python train.py --num_hidden_layers=10 --hidden_size=128 --n_experts=256 --experts_per_token=6 --d_expert=32 --d_shared_expert=64 --hidden_act="geglu" --moe_layers=[0, 1, 2, 3, 4, 5, 6, 7, 8, 9] --router_score="sigmoid" --normalize_top_k=true --routed_scale=1.0 --balance_loss=0.000871 --balance_bias=true --init_std_router=0.00653 --lr_router=0.00121 --vocab_size=13797 --norm="rmsnorm" --norm_eps=1e-05 --tie_word_embeddings=false --optimizer="muon_variant" --learning_rate=0.00594 --beta1=0.95 --max_grad_norm=2.0 --batch_tokens=[32768, 65536] --max_seq_len=2048 --train_tokens=650700000 --max_steps=14169 --dataset="wikipedia_en"
Below are experts of layer 2 (counted from 0) of a mixture-of-experts language model. Rows are named router (the router's row for the expert) and show model dimensions 0-127. Each number is 128 + 24 x the weight over its row's rms, rounded and kept within 0 to 255.
Before each expert's rows: a language model's description of what the expert responds to. This comes from a sample of Wikipedia text that the model never trained on.

# expert 9
It responds to: Mid-word fragments, ordinals
router [140  86  99 145 162 102 109 132 141 152 169 123 143 158 131 137 112 127 128 175 135 130 109 156  88 134 136 146 161 133 140 133 133  94 143 152  84 122 141 129 123  95 100 116  88 132 140 141 147 171 121  67 117 131  88 114 100 100 138 145 110 120 121  97  87 102 110 168 134 145 168 162 164 108 155 130 122 169 130 105 128 144 144  93 118 127 164 101 113  97 140 123 100 128 150 129 143 136  93 119  74 157  90 109 129 146 133 111 121 151 140  80 100 181 154 138  96 117 114 126  77 124 116 103 132 120 117 124]

# expert 31
It responds to: Opening parentheses
router [128 115 111 138 142 153 116 172 155 116 137 130 144 169 116 169 141 121 131 109 103 145 102 153  73 127 127 124 122 143 151 150 109  61 103 181 124 112 122 142 172  96 111 144 112 112 123 112 134 203 112 125 142 133 130 110  96  90 149 145 113 121 121 114 116 126 116 132 144 132 126 149 104 165 127 117 141 115 147 105 122 147  99  89 170 146 150 103 101 132 129  81  66 106 116 151 155 127 125 110  87 186 126 137 159 107 130 100 115 118 133 115 115 143 158 163 164 134 113 148 138 110 121 114 131  93 149 162]

# expert 30
It responds to: Word-start fragments
router [123 100 140 144 173 102 126 138 137 128 170 122 117 130 149 125 116  97 127 147 149 142  76 129  99  88 119 182 130 156 163 155 133  99 118 179 117 128 131 154 123  98  72 154 109 118 122 116 153 162  99 109 130 147 141 133 111  90 165 144 107 149 130 110  95 105 115 175 132 145 148 164 112  98 135  98 102 108 143 110 171 146 147 128 157 113 138 131 107 108 100 102 118 109 135 131 177 129 142  99  95 165 104 120 137 145 105  93 145 135 149 123 110 128 149 144 143 184 144 160 110  75 134 122 124  96 153 136]

# expert 11
It responds to: Table pipes, name endings
router [125 121 130 139 167 141 104  98 140 104 187 146 140 131 123 144 124 122 137 119  88 159 109 126 113 102 115 164 128 164 190 128 107 102 161 153 161 118 128 157 123 113 109 141  99 119 140 125 153 117 151  68 120 143 132 142 109 112 157 144 106 138  87 105 152  99  86 122 117 129 189 138 119 120 141 131 119 117 148 116 129 175 114 123 142 153 161 131 119 109 149 106 103 112 128 136 187 124  97 104  94 140 112 120 152 153 104  94 165  91 163  91 116 119 129 143 134 131 134 197 106 118 105 127  95 101 130 124]

# expert 38
It responds to: Mixed election-table tokens
router [142 115 111 136 149  91  92 138 128 102 155 123 107 134 150 154 130 119 133 148 116 151  82 112 100 119 158 144 160 149 137 101 141  99 159 172  87 122 126 132 126 104  92 132 101 144 117 130 182 142 103  38 101 155 143 121 114 125 135 143 114 107 117 109 130 103  89 133 165 127 159 115 115 128 126 110 146 136 152 133 121 137 148 126 119 138 196 148 116 123 122  88 115  97  87 125 134  82  93 106  93 144 111 100 132 123  84 107 152 125 110 126 125 174 136 144 120 172 120 163 117 105 122 149 140 113 163 146]

# expert 32
It responds to: The definite article
router [148  88 116 133 152 125 103 133 139 118 167 118 133 174 165 140 116 130 136 110 120 149 131 139 105  92 152 155 181 131 154 117 111  71 131 131 124 114 163 126 141 121  76 130  79  95 121 155 140 150 114  83 150 122 126 115 124 144 151 147  79  99 113 124 102 107  74 187 131 140 133 149 136 150 166 104 116 143 132  93  98 121 132 123 160 110 179 117  97 128 127 101 130 114 117 145 172 149 140  86 111 142 109 125 123 152 121 127 123 101 122 136 127 151 159 170 100 146 139 159 132  80 128 139 151  98 106 148]

# expert 0
It responds to: Prepositions after nouns
router [150 139 116 154 172 133 138 149 146 144 171 116 168 139 139 138 114 116 112 142  71 145 105 149 114 108 144 143 192 150 133 131  93  92 126 158 129 155 115 168 159 105 123 121 129 148  94 130 105 160 142 109 109 130 148 138 130 123 148 121  79 145 129  89 116 119 114 174 140 127 157 144  97 151 151 133 136 145 102 115 129 156 151 120 128 103 165 100 118 142 121  92  74 122 152 144 202 118 152 122 111 131  91 128 168 162 128 106 123 118 128 111 128 126 142 147 167 167 134 139 111  76 139 134 124 129 108 175]

# expert 10
It responds to: Determiners after prepositions
router [175 158 113 121 122 121 104 130 156  98 132 107 122 170 119 127 110 105  98 143 125 145 100 118  73 145 131 132 123 147 123 145 129  97 128 155  97 129 118 188 111  76 120 116 109 124 125 133 131 178 140 101 119 147 112 137 102 104 130 181 115  88 128 115  86  71 119 116 148 104 138 127 120 150 140 115 145 130 143 132 175 150 123  87 110 140 178 138 121 104  99  67 116 118 136 111 129 136 103  90 105 151 109 120 157 109 103 117 143 144 125 112 117 147 167 148 137 147 103 182  95 117 106 116 107 107 161 159]

# expert 34
It responds to: Math and table digits
router [147 145  78 150 150 126 106 150 118 119 146 143 128 141 121 165 140 112  91 134 111 171 111 119  94 150 148 134 183 150 138 122 101  91 102 132 129 117 103 126 137  96 107  97 111 145 137 124 163 196 115 125 149 122  92 144  99 134 140 111  83  71 130  79 131 128 108 134 160 108 155 157 103 154 151 143 164 118 152 134 120 120 112  82 128 116 144 141 110 115 104  77 106  85 165 139 179 131 130 122 112 155  93 113 128 165 120  97 112 133 132 116 125 143 150 168 134 140 120 130 126 102 106 156 134  97 138 159]

# expert 20
It responds to: Dashes in number ranges
router [150 129 117 123 148 126 113 169 127 129 129 139 127 189 125 139  90 123 112 141 125 126  85 134 134 121 148 159 148 129 125 131 129 102 103 133  96 142 135 127 163 112 124 137 107 112 120 165 158 133 120  77 134 128 105 136 122 120 175 187 123 159  99 103 134  97  78 177 108 139 175 153  96 140 132 118 153 140 132 105 141 143 140 103 150 167 193 151 120  96 119 101 131  94 126  99 142 150 128 120  95 165  99 130 153 143 119  88 139  88 138 132  97 157 155 165 152 156 137 121 103  99 125  98 136  82 139 143]

# expert 53
It responds to: Mid-word suffix pieces
router [147  86 128 135 168 132 109 140 189 133 180 125 136 135 145 146 141 107 102 131 102 163 100 100 108 143 142 152 135 123 129 120  89  90 127 144  97 111 148 131 124 111  95 113 151 132 120 147 134 154 148  93 110 154 169 122 115 104 158 171  78 120 116  65 146 115  87 157 144 123 125 149 137 169 161  95 112 126 124 127 116 125 108 103 122 118 137 101 110 131 119  94 120  71 148 100 191 129  94 107 128 171 111  99 156 129 103 105 148 138 164 100 158 131 104 122 130 121 120 130 124 110 131 144  90 111 125 120]

# expert 15
It responds to: Capitalized name beginnings
router [168 109 147 162 178 129 118 149 156 102 157 122 116 146 118 121 111 117 130 116 125 155  67 141  88  89 137 162 180 128 145 102 117 120 137 156 104 141 143 141 122  94 130 129 108 140 115 150 117 126 100 108 114 134 125 110 146 149 155 105 102 126 133 102 120  84 129 123 124 131 166 151 124 112 132 111 155 129 139 115 162 145 101  64 108 110 140 112 132 120 113  84  91 117 139 132 142 134 101 100 108 144 116 156 135 152 105  94 135 118 152  94 127 160 194 134 140 154 110 169 102 106 137  93 110  92 150 191]

# expert 61
It responds to: Adjective and agent suffixes
router [147 116 128 183 137 152  91 177 125 117 148 119 127 165 137 131 122 133 100 134  97 118  96 120 109 116 165 149 148  98 125 124 117  71 125 149 100 141 138 122 156  88 116 122 137 122  87 159 156 186 120  94 148 138 119 130  48 128 138 162  91 118 135  83 116  98 117 155 148 121 136 148 139 164 150 116 152 135 117 101 142 145 140 126 132 166 132 110 130 117 125 106 100 107 136 152 173 158  92 110 121 170 116 117 138 103 154 113 148 100 148  94 128 160 123 147 127 146 124 135 110 133 121 165 105  99 153 171]

# expert 1
It responds to: Location preposition "in"
router [140 138 133 148 167 122 120 125 174 129 165 135 134 207 157 168 130 125 112 157 131 153 107 151 122 112 151 174 163 156 170 109 138  91 129 140 101 129 115 161 149  83 132 152  98 142 108 120 151 154 137 107 128 165 138 121 129  71 164 148 105 143 128  96  93 117 118 167 138 127 148 108  96 159 163 116 144 128 115 117 128 132 118 102 123 150 164 104 134 133 119  64 128  99 107 145 153 152 135 105  99 145 129  97 149 144 123 108 132 129 128 128 145 177 134 113 147 151 124 163  79 146 105 139 128 123 154 139]

# expert 51
It responds to: Surname and place endings
router [139 171 115 149 172 145 135 137 154 101 155 138 133 164 110 179  94 114 120 117  98 146 126 159 138 112 162 156 138 124 169 142  93  83 127 153  85 165 138 137 128 127 110 152  98 121 101 111 147 166 146 105 131 135 135 130 137 140 147 166  76 153 120  98 110  80  95 128 114 120 146 128 139 180 137 102 126 161 127 110  91 154 124 121 148 143 131 153 113 113 163 136  81 111 144 121 145 120 148 106 114 177 107 110 150 146 115 122 133 136 173 105 156 155 143 142 134 121 143 186 108  81 126 136 121 105 155 133]

# expert 39
It responds to: Sentence-initial words
router [142 108 116 143 123 107 136 139 149 105 159 144 132 149 128 151 140  89 118 139 133 157 103 132  93  96 180 110 151 161 136 156 140 107 122 118 121 155 142 167 120  95 130 114  89 115 109 134 145 157  84  71 128 128  98 133 112  86 160 151  95 111 121 112 142 134  88 151 135 116 167 108 126 128 162 125 147 122 149 126 113 139 121 129 144 177 191 124 142 103 138  94 113 118 131 132 171 110 105 115  86 150 129 118 150 154  81 124 123 141 114 132  85 162 162 170 126 122 125 131 130  85 114 118 123  76 141 179]

# expert 62
It responds to: The "ro" and "pro" pieces
router [101 133 114 148 132 139 158 142 164 105 206  97 116 157 115 153 133 124 124 150 146 137  97 146 108 107 136 150 188 118 155 147 125  87 135 156  94 143 141 124 144  72 116 124 102 112 107 105 122 155 103  95 128 169 132 118 148 101 170 121  91 126 123  87 109 124 114 170 160 146 133 172  99 122 145 137 107 134 120 114 140 132 102 120 121 144 142 132 103 126 107 127  84  97 116  98 146 146 139 105  78 147 111 114 137 150 138  94 142 129 139 109  92 126 129 165 143 169 106 139  90  97 122 127 112 103 171 152]

# expert 36
It responds to: Foreign name pieces
router [156 110 106 168 137 108 133 154 177 111 164 127 124 156  87 193 122 117 100 131  87 154  98 141 117 124 135 153 138 112 181 130 121  76 136 156 134 146 129 113 126  84 107 139 111  96 106 146 128 188 153 115 144 133 116 100 131 112 148 167 124 138 139  78 111 135 101 156 140 140 123 144 120 163 149 107 135 136 124 117 123 156 109  86 182 135 161 150 132 105 135 122 114 117 132 151 188 145 118 111 127 180 107 133 145  96 138 128 144 140 140 127 125 119 123 133 123 149 137 125  91 109 102 147  96  93 112 170]

# expert 56
It responds to: Non-Latin bytes and "op"
router [127 116 132 144 149  90 132 167 145 137 161 152 141 173 106 144 129  95 160 124 119 135  60 169 111  97 150 166 178 142 123 112 122  95 154 148 115 140 127 131 150 119 107 127 129  99 119 134 119 171 165  89 100 139 109 115  82 132 151 123 111 134 140 106 135 111 120 168 157 158 138 162 121 175 159 123 126 110 116  93 148 131 139  90 156 172 146 111 142  99 129 118 121  89 136 170 140 155 153 102 108 119 126 139 128 149 121 134 149 146 157 101 121 121 131 142 133 170 107 140 123  69 124 117 107  97 153 171]

# expert 52
It responds to: Zeros in stat tables
router [145 120  87 131 138 119 109 169 130  91 169 156 146 177 142 162 144 126 119 149 130 145  84 120  94 156 160 131 146 128 148 117 148  67 119 150 117 123 138 155 146  76 143 140 101 155 132 104 153 148 142 101 146 137 141 105  99 126 163 106  86 105 128 123 147 121 134 139 161 153 180 131  68 133 141 118 147  90 138 116 113 122 112 126 129 119 168 136 120  91 151 101 124 112 148 135 198 110 150  87 113 160 100 124 167 163 104 104 140 106 109 133 134 164 145 144 131 122 140 139 130 107 119 156 126 104 141 147]

# expert 57
It responds to: Table column separators
router [160 105  73 130 146 132 124 121 133  99 154 127 160 119 146 166 117 107 124 158 115 124  94 135  89 135 124 132 145 155 113 128 109  64 138 137 118 141 155 165 159 103 131 125 120 138 113 150 136 194 141 106 141 107 141 121 134 130 156 111 122 123 113  97 140 122  85 119 151 163 168 177 130 161 144 124 102 111 152 101 161 162 135 101 104 140 151 130 150  98 144  59 115 117 155 126 166 138 140  75  81 140 104 115 146 121 125 122 142 105 149  90 122 125 148 157 142 145 130 179 117 126 134 141 119  91 142 155]

# expert 28
It responds to: East Asian and foreign scripts
router [150 126 106 156 157 117 127 150 128 111 154 131 134 136 107 148 142  82 127 160 120 168 102 156 100  92 129 130 181 132 148 150 103  96 154 142 140 155 112 131 129 118  91 131 132 110 119 164 131 196 125 120 150 115 109 138  93 152 139 179 122  87 112  68 127  89 118 118 162 118 168 126 102 131 147 141 145 106 120 118 144 111 107  71 142 139 130 128 133 118  88  88 104 100 139 141 149 129 111 115  88 155  94 148 141 116 142  99 143 125 166 125 118 138 139 142 104 167 158 153 114 128  86 135 130  82 143 162]

# expert 59
It responds to: Structural list punctuation
router [143 122 148 131 131 113 118 137 143 107 156 147 117 151 140 153 104  87 113 125 151 157 105 107  85 126 136 160 137 143 123 157 140  66 109 118 138 121 143 131 147  79  97 131 118  96 117 158 159 121 117  68 129 170 142 118 107 107 153 146  95 120 116 129 100  95  91 182 111 124 186 151 116 144 143 140 154 169 121  55 120 146 134 116 137 123 185 106  94  94 129  99 108 134 111 105 160 129 112 137 114 133 117 129 142 128 103 116 160 137 141 110 114 132 139 161 150 152 112 124 130 127  92 146 102  84 143 156]

# expert 21
It responds to: Single letters inside names
router [141 126  96 107 149 133 144 145 135 132 138 111 135 166 127 197 112 118 158 126 147 177  88 142 102 135 144 120 160 114 138 122 144  79 110 134 116 106 142 158 150  84 120 101 112  96 142 108 133 149  93 137 128 148  91 111 142 104 160 119  93 134 100  94 112 107  88 155 131 150 148 170 138 142 181 143 130 116 117 102 124 140 126  81 144 134 152 134  91  90 107 108  93 105 109 100 141 104 129 112 109 133  92  98  98 135 104 100 164  99 115 101 117 149 116 158 148 159 153 126 134  71 126 153 136 105 125 148]

# expert 8
It responds to: Institutional nouns and first names
router [134 136 163 128 139 156 125 139 130 110 163 160 133 174 111 156  92 114 130 131 135 182 110 157  96 134 156 184 161 147 165 127 151  65 128 177 108 128 129 129 112  86 118 150 126 108 111 105 127 154 129 106 131 145 121 123 110 111 160 164  94 111 106 106 110  96  89 127 186 125 180 115 103 113 136 113 163 115 134 115 123 139 156 110  97 114 128 127 148 131 139 126  83 115 137 124 175 127 141 107  77 130 106 118 138  94 123  99 105 128 135  89 110 140 156 155 141 160 139 130  90 124 117 109 117 114 103 156]

# expert 12
It responds to: Sentence-initial subjects
router [167 101 106 135 114 112  90 117 164  90 140 149 118 186 133 151 128 121 116 107 137 149  93 122  96 115 160 133 146 148 142 144 122  83 128 120  82 166 150 133 138 123  90 110 126 125 127 149 188 136 116 103 136 166 100 109 120 148 188 143 105 121 112 114 130 121  93 141 146 143 145 162 112 129 155 117 143 119 105 115  87 130 162 113 152 122 147 142 102 110 111  79 107 112 138 139 176 142  89 112  89 132 118 141 117 156  89  89 130 126 112 124  95 167 140 148 130 118 146 130 155 105 102 130 121 102 151 186]

# expert 6
It responds to: Mid-word name pieces
router [128 120 110 115 153 136 129 116 136 113 175 153 118 155 115 121 130 143 135 162  81 120  87 149 110 127 130 115 151 128 137 113 135  99 113 121  99 107 122 163 114  72 122 117  88 118 140 134 158 156 150  92 111 139 144 113 120 130 161 158  95  94 120 109  82  79  95 132 115 159 156 178 129 167 152 131 137 143 133 118 130 144 131  69 137 152 149 102 102  74 110 109 101 119 190 124 158 116 135 113 127 137  96 148 177 174 131 114 158 138 138  86 115 128 152 158 143 132 141 130 155 104 116 126 107 112 142 160]

# expert 37
It responds to: Mid-name syllables
router [136 115 108 171 161 117 136 168 149  97 158 143  87 151 138 153 124 122 120  95 123 134 101 116  98 130 128 180 180 160 136 148 115 105 143 160 137 133 158 156 113 116 120 109  93 118  93 137 138 158 132  68 146 159 129  80  99 139 140 165  97 114 102  61  99 100  85 155 116 127 156 144 128 124 125 117 147 149 106 108 125 141 104 131 146 124 129 144 117  96 115  74  94 115 127 132 152 130 101  97 143 136 116 170 149 117 142 109 137 105 156 113 144 130 134 121 138 156 150 151  76 128 108 132 136  89 130 154]

# expert 14
It responds to: Short name-start fragments
router [164 123 134 128 124 129 125 154 125 109 134 129 112 144  91 194 105  87 122 138 140 148  96 135  91 109 144 140 121 119 169 148 159  92 116 159 129 130 114 156 149  82 148 101 101 110 134 117 120 151 119 116 144 166  86  94 145 108 140 128  86 157 120  97 105  92  89 169 169 111 164 164 158 131 132  95 143 130 119  73 107 157 115  92 149 121 168 136 120 100 120  98 103 144  90 132 155 119 120 110 121 155  99 151 106 114 133  89 118 131 134  92 100 148 165 133 150 157 141 155 125 103 111 123 116 105 130 144]

# expert 22
It responds to: Mid-word stem pieces
router [173  95 123 129 122 137 119 158 158 119 141 134 124 132 121 181 109 121 136 116 158 138  91  95  96 123 143 148 159 113 131 135 122  83 104 195 116 107 113 155 146 122 145 117 142 145 148 125 148 145 124 110 118 149 135  86  96 120 159 138  87 157  95 121 114 100  92 155 175 118 143 130 133 122 142 122 155  93 129  72 137 175 152 100  93 142 146 139  92  97 139 119 122 110 107 133 141  99 130  88 101 159 132 132 125 139 103 104 165 143 152  77 146 143 128 157 132 162 113 139  91  82 109 114  96 104 140 140]

# expert 16
It responds to: Foreign name pieces
router [144 132 113 170 163  88 111 156 148  92 156 122 183 160 125 180  99 131 121 117 151 163 103 124 110 112 161 163 172 155 175 167 159 104 142 147 131 167 120 126 131 118 124 113  93  96 141 120 125 136 103 107 142 126  98 108 129  97 149 154 109 130 118  65 120 111  94 179 126 127 174 149 110 118 137 135 156 104 140 109 123 122 115 120 113 122 150 120 108 103 112 111 101 101 112 126 153 149 109  87  94 138 118 124 121 130 117 108 147 112 141 131  98 129 121 166 120 135 159 165 127 113  91 127 140  70 123 153]

# expert 26
It responds to: Mid-word suffix pieces
router [175 133 119 132 191  93 133 126 123 117 171 155 112 145 153 147 112 116 147 133 100 138  88 163 135 135 151 113 188 164 140 123 123  84 123 168 119 135 157 138 123  64  82 140 111 136 123 141 151 150 160  73 133 158 136 129 118 123 148 154 128 110 134 119 125 127  93 141 137 129 183 139  80 125 151 111 140 119 101 121  93 134 136  97 151 108 160 108 113 112 134  84 135 120 120 145 155 124 146  85  97 172 126 147 141 134 120 126 135 124 157 142 162 153 143 115 123 113 135 168 153  77 136 144 113 127 118 151]

# expert 7
It responds to: Table countries and codes
router [160 103 103 130 160 135 104 143 144  90 156 128 112 170 134 142 104 112 103 107 121 136  68 125  77 131 126 134 163 125 113 108 141 126 138 119 116  93 134 135 161 119  85 131  87 121 119 149 148 180 100  79 150 101 138 140  78 113 174 120  96 109 146 120 126  95 105 133 144 123 170 164 105 128 122 114 139 163 135 107 120 120 107 107 147 114 163 141  98 112 121 127 105 111 135 139 145 109 107 110 110 178 106 152 134 137  96 124 148 112 142  89 107 181 159 147 139 150 143 153 134 114  84 161 138  98 156 141]

# expert 2
It responds to: Legal and civic nouns
router [119 145 119 128 147 154 125 137 121 117 161 126 142 131 126 144 112  91 117 110  97 159  91 152  88 120 152 149 183 130 124 118 129 111 145 180 126 149 143 127 117 121 124 111 123 148 112 122 132 169 148 102  88 128 156 115 102 127 144 116  93 117 119  96 130 136 116 126 173 133 131 147 130 140 112 126 159 139 152 106 120 164 102 135 170 141 158 107 102 113 132  87 106  74 137  96 183 119 136 116 105 170 123 124 148 124 131  90 163 108 179  89 112 152 136 119 139 159 167 198 107  72 116 140 130 136 161 129]

# expert 41
It responds to: Ch letter sequences
router [124 130 115 135 180 121 112 173 154  89 131 148 133 145 136 149 135 131 132 151 126 119 103 114  75 124 151 130 155 171 147 132  77 106 113 135 101 109 122 181 143 102 154 118 121 117 137 154 154 168 128  72 140 145 107 102 135 101 178 126 106 115 101 101 114 121  98 142 136 114 142 151  92 138 184  98 125 121 115  95 161 175 125  75 135 155 125  89  88 124 126 109 131 117 159 142 165 129 152 136 118 135 107 150 111 148 138 104 128 134 153 105 134 151 157 175 125 121 154 161 108 124 107 141 114 106 132 167]

# expert 19
It responds to: Table cell numbers
router [136 138 117 154 155 162 102 150 160 132 174 121 152 139 124 171 130 110 117 105 140 137  72 135 105 113 128 138 136 167 132 144 125  51 105 164 133 124 130 161 173  95 114 100 126 129 142 116 136 131 146 107 149 124  89  94 132 128 162 143 107  96 112  81 145 138  96 167 126 137 163 146  91 145 160 102  98 157 153 120 128 132 131 100 169 119 166 136  89 135 128 103 122 112 149 156 143 120 105 111 134 168 135 148 145 162 135 137 156 116 136  80 110 145 170 122 134 136 151 178 123  95  98 138 139 127 133 134]

# expert 17
It responds to: Closing brackets and quotes
router [126 147 107 148 149 126 117 144 153  94 135 137 150 153 147 143  90 112  91 137 168 159 100  93 102  98 139 127 169 106 155 113  98  82 141 133 114 144 159 119 114  70 134 120 109 125 115 103 149 136 113 114 131 142 117 124 146 101 147 119  85 143 108 101 137 103  75 140 150 136 174 152 140 180 126  88 154 121  97  99 126 165 152  88 101  96 119  90 113 111 123  90 131 104 167 144 160 126 123  91 131 136 123 113 146 136 125 127 109 112 118  83 130 134 154 107 154 144 127 175 112 119 112 141 112  70 118 151]

# expert 49
It responds to: Hyphens and list dashes
router [109  88 117 130 145 151 112 145 158  89 138 149 145 167 157 131  84  97 135 123 128 136  90 137 120 130 155 150 148 170 125 122 153  84 123 165 123 115 143 160 150  98  97 104 111 115 120 155 154 166 153  83 150 137 144 151 126 125 152 169 100  98 121 105 143 110  89 135 114 138 146 153 107 173 167 114 157 122 153 140 116 159 141  86 174 158 134 147 141 111  98  99 108 113 110 121 156 116 133 110 100 175 110 122 158 152 141 110 137 108 136 103 143 120 135 163 120 172 153 146 125 136  98 128 147 107 138 186]

# expert 35
It responds to: Capital-letter acronym pieces
router [169 116 128 102 165 127 149 151 143 102 167 124 130 144 125 141 100 116 116 130  93 173  49  94 111 102 139 143 186 154 110 137 127  94 128 123 138 148 126 129 122  89 115 155 121 132  95  82 139 148 119  95 127 160 121 146 112 135 156 122 104 136  96 114  93 127  94 145 172 140 126 136 117 165 144 154 149 136 122  94  94 110 131 101 146 151 141 127 101 107 150  87  89  80 125 158 187 118 116 125 112 139 117 129 141 151 122 110 146 120 154 107 118 152 174 144 112 155 124 158 136 125 106 141 136 107 105 164]

# expert 55
It responds to: Paragraph and heading breaks
router [137 104  77 140 151 154 129 143 130 144 139 114 107 149 135 129  97  97 133 113 132 150 113 134  87  97 127 122 197 153 169 135 142  96 124 177  97 138 160 120 127 128 125 148  94  99 124 131 143 122 130 104 155 152 112 149  92 131 176 178 117 150  82 105 105 107 114 139 136 135 158 123  92 170 158 114 128 130 129  82 144 156 143 129 149 136 139  96 118 133 107 128 118 114 140 103 184 117 115 115 102 159 118 134 154 134  95 131 140 142 113 118 132 150 142 171 118 188 116 137  91  86  91 153 135 114 143 160]

# expert 60
It responds to: Mid-word verb pieces
router [103 140 121 148 175 118  97 147 133 121 163 133 122 140 156 133 127 100 140 115 124 139  76 149 120 125 124 141 137 151 180 141 117  77 113 149 126 144 142 133 128 119  79 129 115 118 105 125 164 163 107 120 131 152 161 145  82  95 169 155  85  92 116 110 104 126 129 175 122 120 151 176  98 109 137 112 148 150 146 136 158 136 149 128 155 122 151 125 122 132 132  93 101 103 100  85 147 108 144  83 113 171  83 129 130 147 108 117 164 119 111 128 102 142 164 142 128 164 142 164 118  59 141 113 141 133 131 134]